config.toml
d_shared_expert = 0
hidden_act = "reglu"
router_score = "sigmoid"
routed_scale = 2.0
norm_eps = 1e-05
optimizer = "soap_variant"
learning_rate = 0.00136
beta2 = 0.99
Below are experts of layer 7 (counted from 0) of a mixture-of-experts language model. Rows are named router (the router's row for the expert) and show model dimensions 0-79. Each number is 50 + 12 x the weight over its row's rms, rounded and kept within 0 to 99.
After each expert's rows: a language model's description of what the expert responds to. This comes from a sample of Wikipedia text that the model never trained on.

# expert 35
router:33 45 31 60 44 67 70 48 61 45 42 56 46 58 44 42 37 51 62 50 45 44 48 53 63 44 57 54 40 72 39 52 48 32 47 37 71 31 56 46 56 43 72 43 35 37 62 40 30 21 43 32 53 38 45 45 46 63 33 35 26 37 34 62 55 36 41 62 40 61 40 55 49 28 69 52 52 67 40 69
What it handles: Single letters or short first pieces beginning a longer word, such as s-ickness, Sch-necksville, un-bridled, r-ival.

# expert 29
router:57 52 41 50 43 56 26 54 34 56 44 64 43 77 44 47 66 50 42 61 55 41 45 52 55 41 60 66 48 55 36 44 48 55 58 58 30 52 34 41 26 39 54 70 32 54 40 60 57 48 33 27 40 55 33 61 49 33 67 42 53 31 27 53 33 63 87 49 46 56 66 62 46 63 33 38 69 72 38 70
What it handles: Pieces continuing words after B (B-alth-azar, B-JP), plus album, book, born, dashes and pipes in discography or book lists.

# expert 55
router:46 44 53 60 46 57 41 15 42 44 52 78 48 49 42 45 59 57 50 31 46 33 50 58 69 57 30 57 26 51 60 46 61 74 39 46 61 35 76 43 74 37 54 60 59 42 46 34 65 28 43 47 47 52 41 73 51 56 40 44 35 40 43 69 50 65 32 59 51 57 53 34 54 44 61 44 54 50 43 54
What it handles: Syllables in the middle of words, often names or Indian terms, such as in, ip, ab, ac (Ferdinand, Mackinac, pharmacology).

# expert 38
router:46 45 16 54 58 48 36 56 38 46 32 61 38 49 42 58 37 65 56 46 24 57 38 49 29 29 40 50 65 54 66 47 46 23 50 59 59 59 67 43 48 41 31 48 52 51 56 62 36 42 60 66 56 56 29 41 32 64 44 35 65 45 63 49 49 48 73 37 56 47 55 67 66 46 57 46 51 60 68 37
What it handles: Middle pieces of first names and words (M-ig-uel, Te-od-or, milqueto-ast) plus commas and opening parentheses in lists and tables.

# expert 28
router:38 48 38 59 46 39 31 49 44 52 66 62 57 56 47 29 55 69 55 47 52 60 49 42 70 60 47 65 38 34 53 53 37 53 45 59 40 50 65 52 51 37 49 59 56 43 42 53 48 56 41 64 43 39 67 39 54 32 42 62 71 33 57 49 79 37 47 46 50 66 34 53 51 48 48 67 68 56 38 31
What it handles: Head nouns after the or a naming things or structures: building, part, area, site, unit, type, and suffixes like -scape, -ings.

# expert 32
router:51 47 54 40 35 64 52 40 54 59 41 64 37 55 51 52 55 56 33 39 61 40 36 50 45 33 47 44 38 39 58 63 39 43 64 61 40 46 54 61 43 61 51 43 97 59 53 46 58 44 50 30 53 31 36 74 45 61 46 41 53 42 46 53 47 61 54 28 52 64 50 51 57 38 58 56 53 60 67 46
What it handles: Single capital letters beginning names or words, especially after a line break, hyphen or parenthesis (G-anon, K-ara, J-aguar), and Scandinavian "sk" pieces.

# expert 34
router:53 48 49 42 57 49 34 63 42 57 69 58 57 33 56 53 38 41 43 40 44 63 59 46 51 40 36 48 53 61 52 45 37 51 46 45 39 49 27 70 56 35 38 40 45 65 55 48 43 45 60 56 52 59 53 40 46 47 33 44 48 50 26 43 41 46 43 56 37 62 75 48 58 39 36 53 44 56 74 44
What it handles: Articles and determiners starting noun phrases, mostly the, The, A, this, his, new, often sentence-initial or after of/in.

# expert 57
router:39 45 76 63 56 58 64 47 63 47 46 22 49 43 46 52 42 55 46 26 45 36 52 55 58 56 27 58 42 58 42 55 48 49 55 57 34 58 48 35 58 62 64 66 52 42 43 73 45 37 65 46 52 69 62 30 52 35 68 47 55 39 63 49 31 39 51 52 73 26 42 40 29 42 34 45 63 56 49 60
What it handles: Nationality adjectives and country names, often after the or United, e.g. American, Israeli, Italian, States, Montenegrin.

# expert 31
router:50 49 34 42 52 41 41 49 47 57 55 55 66 49 56 64 47 70 48 39 52 32 57 31 63 39 53 54 63 46 62 36 18 41 45 57 50 40 49 27 51 39 71 53 38 52 78 35 45 61 46 41 56 64 35 59 42 57 71 57 48 38 42 31 51 82 22 41 61 55 48 43 58 64 54 43 48 57 42 61
What it handles: Pieces of American and English names and places, such as John, William, Smith, Carolina, and endings -ville, -son, -ton, -ley.

# expert 47
router:57 50 41 52 36 58 57 44 45 43 61 32 44 43 56 51 45 42 61 35 67 40 39 35 53 66 41 54 72 43 52 64 66 53 52 48 60 52 49 53 56 67 56 64 61 49 52 53 57 45 53 42 76 42 39 53 54 39 56 47 43 48 25 62 46 51 54 49 71 52 27 55 62 47 54 56 58 34 60 61
What it handles: Subject pronouns and main verbs starting a clause, such as It, he, was, is, were, also.

# expert 22
router:57 74 51 53 27 54 38 35 63 53 35 63 43 59 52 38 36 33 46 64 50 59 60 52 52 44 57 58 54 59 45 41 74 46 47 60 56 34 59 44 61 49 39 42 56 53 51 44 54 51 45 59 36 41 44 55 46 49 56 55 54 65 36 39 39 45 49 55 36 62 62 32 37 59 49 56 39 65 26 46
What it handles: Line breaks and sentence-final periods, especially right after section headings (==Etymology==) and at paragraph ends, plus heading markers themselves.

# expert 25
router:54 52 51 42 18 44 60 61 46 52 67 49 52 69 37 39 40 32 51 58 41 75 75 48 23 51 49 53 77 70 40 38 47 68 80 50 67 45 49 66 56 57 52 67 51 53 58 58 54 57 62 59 62 34 53 38 52 49 43 49 49 45 38 76 65 38 44 51 33 72 41 47 49 38 43 55 36 63 59 37
What it handles: The word "of" after nouns (Hall of, town of), possessives its, their, 's, and suffixes like -ic, -ical, -ous, -ing.

# expert 42
router:42 46 27 50 43 47 48 58 59 29 72 54 39 67 37 39 52 56 46 51 67 33 55 45 20 49 38 38 29 55 56 58 54 60 44 52 79 31 33 62 49 58 50 74 49 69 20 55 39 45 51 52 51 55 68 39 40 52 50 43 64 48 54 42 56 65 67 49 56 58 44 46 55 37 34 47 46 39 46 58
What it handles: First pieces of words after articles, mostly consonant onsets such as cl, fl, pl, l, un, sub, as in cl-othes, Cl-imate.

# expert 20
router:38 66 59 58 51 74 61 73 50 50 38 50 56 48 53 67 30 49 56 75 36 53 38 34 67 46 38 50 66 35 27 44 54 50 30 42 53 50 17 58 48 73 48 48 47 58 37 50 52 51 64 52 58 50 60 57 37 36 57 49 58 41 53 47 44 55 56 62 28 47 59 49 21 34 43 57 40 64 66 48
What it handles: First pieces of longer common words split into subwords, such as occup, Oper, fac-ult, soc-cer, ass-istance, plus minus signs and zeros in tables.

# expert 19
router:37 62 48 38 56 54 57 66 35 43 22 52 47 39 58 68 38 36 30 69 56 35 30 80 65 32 50 55 11 32 37 37 49 50 56 50 38 65 45 49 46 52 40 71 53 47 74 53 50 43 63 59 39 46 42 59 69 69 59 36 51 48 25 65 38 41 36 62 58 48 48 68 72 31 42 36 42 39 69 56
What it handles: Equals signs opening article titles after blank lines, hyphens starting list items, digits inside long IDs, and prefixes like Pro, Com, ob.

# expert 11
router:69 42 44 34 59 55 31 55 67 60 43 51 52 37 57 59 44 59 56 52 72 35 53 48 39 50 43 74 57 49 59 39 42 65 34 25 59 52 49 55 51 34 55 52 53 51 51 59 45 30 60 59 32 31 70 61 65 61 75 70 37 27 65 58 40 39 61 41 38 37 54 35 43 47 46 31 44 60 50 38
What it handles: Word pieces continuing names after an initial capital (I-ly-siakos, N-L), plus connectives like and, by, with, near.

# expert 21
router:52 50 46 52 48 36 57 74 55 59 41 31 49 26 62 61 48 54 63 39 60 56 50 46 42 41 74 31 43 56 55 52 52 58 50 34 55 46 42 41 26 47 47 60 61 41 52 51 49 38 57 47 59 66 21 62 62 38 52 76 69 48 50 62 53 38 32 40 29 47 52 49 28 66 48 45 22 60 44 45
What it handles: Verbs and verb endings in running prose after a subject or to, such as said, suggested, parted, turned, strove.

# expert 3
router:62 61 50 86 40 52 63 51 52 41 56 45 39 45 61 55 63 36 26 34 45 32 48 44 40 36 35 60 53 25 67 47 41 63 49 56 56 62 48 63 60 59 29 47 33 28 56 52 68 62 57 75 34 58 54 59 40 55 65 60 64 52 44 38 35 36 48 42 49 78 59 43 57 46 72 45 42 45 67 45
What it handles: Hyphens and en dashes opening bulleted list items after a line break, plus table pipes, score ranges and compound hyphens like second-round.

# expert 41
router:64 57 42 44 47 56 54 28 59 56 41 42 40 45 73 57 49 51 46 44 43 69 73 56 28 50 50 43 53 55 53 37 38 56 30 25 55 45 38 60 64 58 59 57 73 64 79 30 43 40 47 38 53 53 77 47 48 48 39 55 67 55 40 41 43 26 41 38 34 49 61 62 67 56 39 74 44 61 27 40
What it handles: Determiners, possessives and quantifiers before a noun, such as their, its, some, many, most, same, two, a.

# expert 8
router:54 29 53 64 45 45 50 41 38 54 45 51 54 70 46 72 56 60 56 29 64 44 43 63 48 71 67 37 41 55 30 34 52 49 47 69 34 53 47 50 62 57 67 43 34 51 46 56 56 63 68 21 50 32 29 74 56 60 47 69 69 42 44 43 46 51 28 43 75 39 58 63 42 46 39 57 44 31 40 35
What it handles: Word pieces inside Slavic and other foreign personal names (Łukasz, Oleksiy, Kajanus) and the pronouns he, He, his in biographies.

# expert 40
router:56 54 66 47 45 50 39 44 41 50 60 53 47 64 49 42 39 67 45 52 60 30 50 56 60 38 52 39 64 56 48 51 25 70 62 60 42 39 73 41 32 55 38 29 64 29 51 50 53 55 56 65 54 50 47 70 45 42 43 58 35 45 28 64 33 41 41 39 65 42 56 45 32 37 49 31 26 58 44 57
What it handles: Nouns for occupations, organizations and media: player, politician, government, team, news, series, club, Professor, and word endings like -ure.

# expert 43
router:43 53 61 52 70 69 67 46 48 64 51 37 69 53 66 40 68 35 62 46 60 25 52 31 57 67 61 49 52 51 50 52 52 61 52 33 50 51 69 56 73 56 49 39 72 56 60 27 49 47 59 32 35 39 58 56 37 47 55 41 48 77 40 30 59 40 57 54 56 58 53 76 41 46 47 43 44 34 54 65
What it handles: Bytes of Thai, Arabic, Cyrillic and Chinese text, the piece "ist" (epistles, redistribution), and political words like Party, Democratic, politician.

# expert 15
router:98 57 55 56 62 42 43 31 43 54 40 58 43 47 39 68 40 64 35 56 43 32 25 54 49 52 48 39 38 53 58 38 56 46 52 48 45 39 44 46 68 39 46 52 00 71 73 49 27 54 62 41 52 43 39 36 64 65 21 31 57 65 46 45 60 48 51 41 61 61 67 54 53 61 67 59 41 72 34 59
What it handles: Pipe separators between cells in wiki tables after a text or number cell, plus word starts like car, Sch, flight.

# expert 36
router:48 54 53 44 66 32 52 20 67 60 40 49 61 39 40 35 53 33 71 56 54 54 46 39 44 54 37 45 60 42 66 59 66 56 26 50 66 39 61 39 38 49 35 60 57 61 43 49 61 55 63 44 53 39 48 54 69 61 49 70 43 49 61 38 29 49 57 49 38 44 36 60 65 60 31 45 75 51 65 60
What it handles: The words and, or, and line breaks, plus short pieces inside words and names, such as bio-av-ailability, W-or-ry, P-ov-ill.

# expert 30
router:42 46 53 46 33 56 59 38 46 65 42 49 33 47 31 45 44 40 49 45 49 65 64 61 24 23 72 57 26 63 48 44 59 67 56 52 48 55 49 43 33 47 62 46 73 73 55 52 52 29 54 30 38 62 60 43 44 46 41 31 60 54 79 67 58 64 46 55 42 31 53 64 55 58 41 36 48 57 56 66
What it handles: Mid- and end-of-word pieces in technical and scientific vocabulary, such as -ical, -ation, -ology, -idae, ferment-ation, syn-aps-es.

# expert 27
router:61 47 37 73 21 55 44 46 63 37 32 68 32 59 58 52 61 31 42 31 65 27 43 36 40 40 48 61 64 42 60 48 76 34 38 59 37 36 59 57 53 58 52 47 77 56 57 47 58 48 37 56 53 38 48 70 29 45 47 53 61 69 43 75 47 31 43 48 38 68 48 35 41 45 52 38 45 54 48 41
What it handles: Single capital or consonant pieces starting or inside names and rare words, e.g. R in Ribat, Sh in Shobana, p in Magpies.

# expert 51
router:60 40 41 54 60 53 57 37 42 61 56 43 45 63 39 48 52 36 22 59 39 52 66 45 72 64 61 52 34 48 51 43 48 48 25 50 67 41 62 74 46 59 29 32 50 82 55 41 48 75 38 62 49 48 44 37 34 63 36 36 45 47 49 75 47 45 50 56 58 77 54 39 57 38 44 55 38 81 45 67
What it handles: Sentence-ending periods, ). and ". closers, and dots in decimals and abbreviations like Mt., c., e.g., 1.82.

# expert 6
router:58 55 63 49 57 37 60 48 76 56 57 56 47 62 20 54 32 28 42 64 28 82 55 56 30 34 51 38 71 57 50 53 46 37 44 54 32 61 44 51 51 47 44 42 41 53 61 44 41 50 44 49 54 45 33 47 44 62 57 30 38 22 76 61 48 65 48 55 44 62 63 58 58 43 64 74 49 49 60 41
What it handles: Ordinal words and suffixes like first, second, last, th, st, rd, mostly in sports results, plus some mid-word pieces like oy-st-ers.

# expert 1
router:34 43 48 63 45 42 59 65 49 47 66 55 40 41 65 45 45 53 60 56 25 47 41 70 47 38 42 48 45 44 27 48 45 42 52 46 78 40 42 34 44 51 61 44 37 54 62 26 53 51 22 54 47 51 52 54 41 43 65 64 44 61 47 59 45 73 78 35 35 36 54 44 42 48 61 57 43 20 59 29
What it handles: Colons, semicolons and commas in lists, plus Romance or Arabic name particles such as de, El, al (as in "et al").

# expert 37
router:53 36 62 51 38 53 41 59 45 29 47 47 64 44 51 72 60 65 53 69 48 71 52 47 51 48 61 47 42 37 53 56 63 55 52 71 72 62 64 68 40 52 66 62 89 66 49 47 43 48 35 62 66 47 66 52 49 25 47 57 41 36 72 39 43 64 43 62 83 28 51 39 51 79 31 28 39 49 65 57
What it handles: Wiki heading markers == and ===, and heading words such as Career, See also, record, list, Albums, Species.

# expert 49
router:38 65 36 43 50 54 60 59 68 35 52 42 67 19 49 60 52 72 52 42 47 52 32 63 86 66 38 41 21 66 53 47 40 55 78 75 44 51 69 25 54 44 46 61 48 52 51 57 71 46 45 74 31 66 42 36 36 56 50 60 54 42 69 37 66 50 50 50 58 48 56 55 42 27 48 31 44 51 43 36
What it handles: The article "the" and prepositions or conjunctions like for, on, to, after, during, when, starting a phrase in prose.

# expert 44
router:41 53 57 47 51 74 30 50 35 48 69 49 35 39 48 33 59 42 36 78 63 53 56 58 53 66 47 50 48 39 44 35 45 59 42 76 57 40 45 39 69 53 40 57 34 38 41 55 40 63 61 44 58 21 44 48 50 39 36 45 50 63 66 37 28 36 57 67 55 62 52 43 50 50 58 50 58 59 34 33
What it handles: The word in and the prefixes In, ex, trans, inter, im, and the pieces that follow them inside words, such as Init-ially and under-g-one.

# expert 10
router:43 39 80 35 52 51 50 42 60 50 52 54 56 52 68 60 57 47 53 77 58 66 53 60 61 56 30 55 69 50 32 47 48 47 57 37 42 64 54 41 48 25 46 28 59 30 40 59 50 65 42 56 58 58 56 34 48 57 41 69 13 53 41 58 51 53 50 48 57 55 47 57 70 61 61 40 42 43 38 37
What it handles: Words and pieces in species and taxonomy articles: species, Genus, -idae, Clade, plant, leaf, with some place and table tokens.

# expert 60
router:47 46 42 71 54 79 67 48 30 48 58 37 49 67 33 89 78 17 42 40 36 53 63 64 39 54 48 46 74 63 49 50 41 50 57 38 36 54 54 68 38 37 44 59 48 23 44 49 45 37 51 53 42 48 62 14 57 51 48 39 78 28 67 54 30 60 32 57 49 41 51 47 44 72 56 41 44 29 56 51
What it handles: Administrative place nouns and place-name pieces, such as County, City, town, village, -shire, Metropolitan, often followed by colons.

# expert 7
router:61 66 61 47 40 42 39 47 43 54 38 52 56 52 58 27 53 41 53 43 22 58 37 42 36 65 48 55 48 48 30 49 41 52 71 64 26 43 58 48 80 53 45 61 63 62 31 39 62 40 33 57 55 54 48 51 33 59 62 71 63 73 60 72 41 51 60 62 42 59 46 54 47 35 55 59 38 30 32 46
What it handles: Line breaks and pipes in tables, and capital-letter codes such as country or state abbreviations (POL, USA, CA, NRHP).

# expert 16
router:54 60 58 62 68 39 53 37 61 46 66 68 72 46 38 39 56 62 32 48 86 45 61 54 55 54 66 50 77 48 48 48 56 57 52 63 54 53 67 56 65 43 41 77 36 50 51 32 74 56 57 55 47 47 42 46 60 38 45 51 51 50 35 41 46 55 39 40 67 33 70 33 60 51 34 29 76 52 39 44
What it handles: The words and, or and &, commas and pipes between list or table items, plus word pieces after Br/Gr/Gu such as Brendon.

# expert 53
router:47 68 54 57 38 50 84 54 42 56 47 49 31 53 69 42 54 58 49 59 46 43 59 39 57 48 41 40 54 52 40 33 59 43 47 34 46 41 54 56 51 63 60 54 37 26 40 49 39 56 44 54 37 49 53 52 81 60 45 50 50 34 22 18 46 57 68 36 50 34 40 59 09 55 66 42 47 33 32 65
What it handles: Pieces continuing words after L (L-om-ar, L-ope-z, L-ac), plus commas and The opening sentences.

# expert 17
router:53 28 81 38 49 52 62 26 41 30 55 25 44 54 47 61 49 47 37 43 64 30 49 37 38 51 31 48 49 28 53 51 38 52 42 62 41 42 67 48 44 43 50 63 49 68 58 35 50 36 49 55 44 66 41 68 54 60 41 48 52 58 48 50 53 46 60 40 47 45 51 46 53 57 32 66 49 43 55 70
What it handles: Film, award and festival words in cinema articles and award tables, such as Film, Award, Festival, Win, plus name pieces like Mar.

# expert 5
router:50 47 53 49 67 41 56 41 51 52 59 52 66 67 61 21 53 49 50 48 37 77 17 45 62 51 47 35 38 55 58 48 53 42 37 57 48 65 51 35 53 26 39 51 59 58 70 44 58 54 63 40 41 29 51 62 49 37 34 39 49 51 58 43 65 43 43 68 38 55 46 38 52 51 48 47 68 65 44 55
What it handles: Nouns heading names of organizations and bodies, usually before "of", such as Board of Supervisors, Order of the Bath, Party.

# expert 26
router:36 44 38 44 52 39 64 65 48 35 51 42 49 79 60 64 46 42 68 49 43 44 62 62 47 48 63 62 36 42 32 52 50 29 43 54 41 54 51 66 74 59 58 26 64 62 34 41 61 64 46 38 57 42 55 60 49 54 37 39 46 72 78 48 58 23 61 56 34 59 38 44 59 65 48 45 56 33 48 59
What it handles: Quantity words and units after numbers in statistics, e.g. Total, total, rate, percent, km, mi, million, %, ×, and digits in population tables.

# expert 59
router:64 58 47 53 44 52 48 12 50 64 56 56 37 51 54 43 44 72 56 24 51 34 54 41 63 55 49 52 64 41 39 65 56 49 61 60 41 46 40 53 73 72 53 43 55 65 61 38 46 61 34 27 33 56 58 45 49 58 48 46 20 69 56 62 52 44 52 36 52 35 25 39 64 73 57 58 62 46 43 56
What it handles: Forms of be and negation (not, been, no, became), plus pieces after F or other capitals (F-ug-u, F-ok-ker, Pen-insula).

# expert 12
router:66 67 58 33 63 51 47 68 41 57 55 56 60 59 36 55 48 40 41 30 55 52 64 70 59 56 64 47 62 36 79 52 68 62 34 46 40 46 58 65 35 88 47 23 32 55 63 46 29 62 37 27 53 46 43 51 43 55 47 33 35 65 50 51 37 48 55 56 35 31 49 65 79 36 72 44 60 50 72 59
What it handles: Indefinite articles and prepositions after verbs like is, was, refers to, such as a, an, in, by, as.

# expert 52
router:59 46 48 63 40 54 59 58 82 40 47 58 60 39 49 57 67 55 46 58 66 59 42 53 53 48 36 61 45 66 46 32 26 61 31 69 41 67 26 45 40 63 43 46 39 72 61 46 38 54 43 85 61 34 31 54 49 51 59 56 55 52 40 44 58 36 31 27 41 51 49 36 34 53 62 75 57 55 42 64
What it handles: Mid-word pieces like u, at, ur, ut in non-English names (Waiau, Nicușor, Aeronautico), plus commas after places and coordinates.

# expert 50
router:69 70 30 68 62 53 60 45 36 59 31 41 47 68 46 57 51 64 42 51 49 59 52 70 37 53 58 47 35 35 60 40 42 29 50 41 62 19 50 21 37 60 64 44 26 36 46 72 37 61 33 50 37 28 38 59 43 62 41 60 47 65 44 37 54 64 33 50 49 74 53 45 45 62 41 74 42 71 33 53
What it handles: Given names and titles of people, such as John, William, James, President, King, often in music credits, band and song contexts, and sports rosters.

# expert 54
router:63 54 65 41 44 54 42 42 64 60 46 67 52 44 38 58 78 19 39 53 39 33 53 43 62 49 40 47 32 49 59 51 56 42 52 46 43 55 47 46 59 42 45 43 31 56 52 46 39 37 39 62 51 47 45 74 56 42 42 42 45 70 52 54 48 62 43 45 36 62 58 51 49 33 48 70 45 76 46 48
What it handles: Past participles and verb endings after was, were, to, be, such as known, used, built, released, operated, -ated, -ized.

# expert 61
router:56 54 40 43 58 61 41 69 72 69 59 39 46 43 32 67 44 51 56 70 44 42 40 26 43 68 54 60 49 48 52 40 51 44 65 41 44 45 52 41 54 47 28 23 44 45 53 36 39 59 43 61 32 69 58 44 56 48 70 51 65 56 57 55 54 61 44 58 72 49 40 38 54 55 47 70 61 40 66 54
What it handles: Commas, closing parentheses and quotes, "and", "that", plus word middles after C or St, such as Cough, Stallone, stolen.

# expert 0
router:59 55 61 57 48 41 50 55 61 36 31 49 51 51 69 39 40 43 38 53 74 47 57 33 55 46 66 53 56 55 48 54 69 35 56 57 75 65 53 71 57 57 54 48 35 25 41 58 50 58 74 55 35 56 45 43 54 55 43 61 27 52 32 40 74 65 45 46 46 44 48 44 48 39 61 53 29 48 30 44
What it handles: Prepositions and articles starting time or circumstance phrases, often sentence-initial in biographies, such as In 2019, On, until, during.

# expert 46
router:71 54 50 58 43 58 38 40 52 43 34 55 42 59 30 56 59 52 50 66 61 36 57 45 52 64 37 44 36 35 58 58 46 24 51 44 40 23 40 54 42 61 56 59 79 53 53 33 44 36 39 55 53 34 44 72 52 45 34 69 46 56 41 60 46 89 42 80 38 62 48 48 41 39 58 51 40 47 65 60
What it handles: Closing parentheses, brackets and braces, and digits in scores or ranges after a dash, e.g. 8–0, (W), formulas.

# expert 4
router:17 73 37 34 46 53 65 56 52 42 34 71 67 48 57 48 45 49 46 45 58 59 46 32 46 48 52 53 43 67 44 38 64 68 53 39 41 63 46 72 41 40 49 68 29 56 38 43 44 62 37 29 39 35 49 65 64 59 41 43 47 82 61 68 27 50 61 42 54 43 67 54 59 52 59 44 45 50 56 54
What it handles: Opening parentheses, quotation marks and pipes before names or codes, e.g. (KOR), "Kehlani", plus word pieces after a capital V.

# expert 58
router:43 53 49 50 51 55 30 53 27 49 52 65 46 66 53 56 49 49 45 33 23 41 46 52 44 56 65 66 61 70 66 47 20 43 31 34 43 68 55 36 56 59 34 32 51 50 44 77 67 40 48 54 41 42 63 51 50 36 58 57 50 62 45 55 42 60 74 53 39 55 19 46 31 55 69 50 84 41 54 58
What it handles: Word pieces following a capital or lowercase T (Teng, TA, TKO, port, Tronco), plus scattered common nouns and prepositions.

# expert 63
router:51 23 62 38 22 63 45 55 51 56 58 18 62 50 67 60 66 47 45 56 53 46 51 67 37 57 58 60 51 44 43 48 35 64 57 45 64 36 72 60 43 36 67 59 56 70 60 46 53 41 37 63 59 72 49 66 68 49 35 34 67 51 49 51 51 44 64 66 38 67 63 39 46 27 70 41 69 33 61 47
What it handles: Numerals in table cells and scores after pipes, plus mid-word pieces like ay in Wayne, pr in Sprinter, cont.

# expert 39
router:68 51 45 56 57 37 19 38 38 69 38 34 44 41 69 46 51 60 51 44 49 57 38 56 47 61 43 66 50 58 59 50 73 52 46 65 52 72 26 61 37 71 56 57 69 46 44 37 38 61 49 60 52 67 67 53 32 73 86 51 57 58 46 62 75 28 60 65 42 67 58 55 52 56 48 51 39 72 56 39
What it handles: Accented letters, raw UTF-8 byte pieces and j/ij in foreign names and scripts, e.g. Hüls, Ploeşteanu, Kornelija, Thai, Japanese.

# expert 62
router:45 41 44 46 69 45 67 55 66 45 46 39 49 57 48 32 54 61 45 71 25 47 71 46 71 28 57 47 31 51 54 50 49 32 55 64 34 44 20 55 23 29 63 65 44 41 60 52 48 73 39 42 51 41 56 63 58 40 64 64 63 53 39 56 49 41 39 34 66 66 56 37 46 44 47 63 45 35 52 54
What it handles: St before church and saint names, colons in titles and lengths (Batman: Return, 13:54), capital C, and names like John, Robert.

# expert 56
router:80 57 40 53 33 36 48 50 43 70 43 44 31 53 34 62 57 54 46 51 46 54 57 59 75 61 51 55 24 31 52 50 40 48 55 35 42 55 44 67 63 48 59 43 43 58 49 69 46 55 59 48 19 49 80 67 37 78 36 41 33 37 48 63 36 34 50 53 56 50 56 79 53 53 46 35 36 52 41 44
What it handles: Two-digit numbers in tables and lists (88, 59, 74) and final word pieces in taxonomy or citations, e.g. schizoph-ren-ia, pione-er.

# expert 9
router:31 61 56 45 49 60 39 44 52 42 46 52 70 34 57 26 51 43 36 24 52 42 40 50 58 44 57 44 55 57 47 42 59 47 44 52 50 53 53 52 63 41 37 71 63 59 44 49 66 71 42 52 37 66 40 46 43 71 39 50 42 54 46 67 67 49 56 28 52 49 32 55 45 33 44 33 56 52 51 64
What it handles: Opening parentheses, quotation marks, slashes and en dashes within text and tables, e.g. Gene location (Human), 1956–1991, Wanamaker's.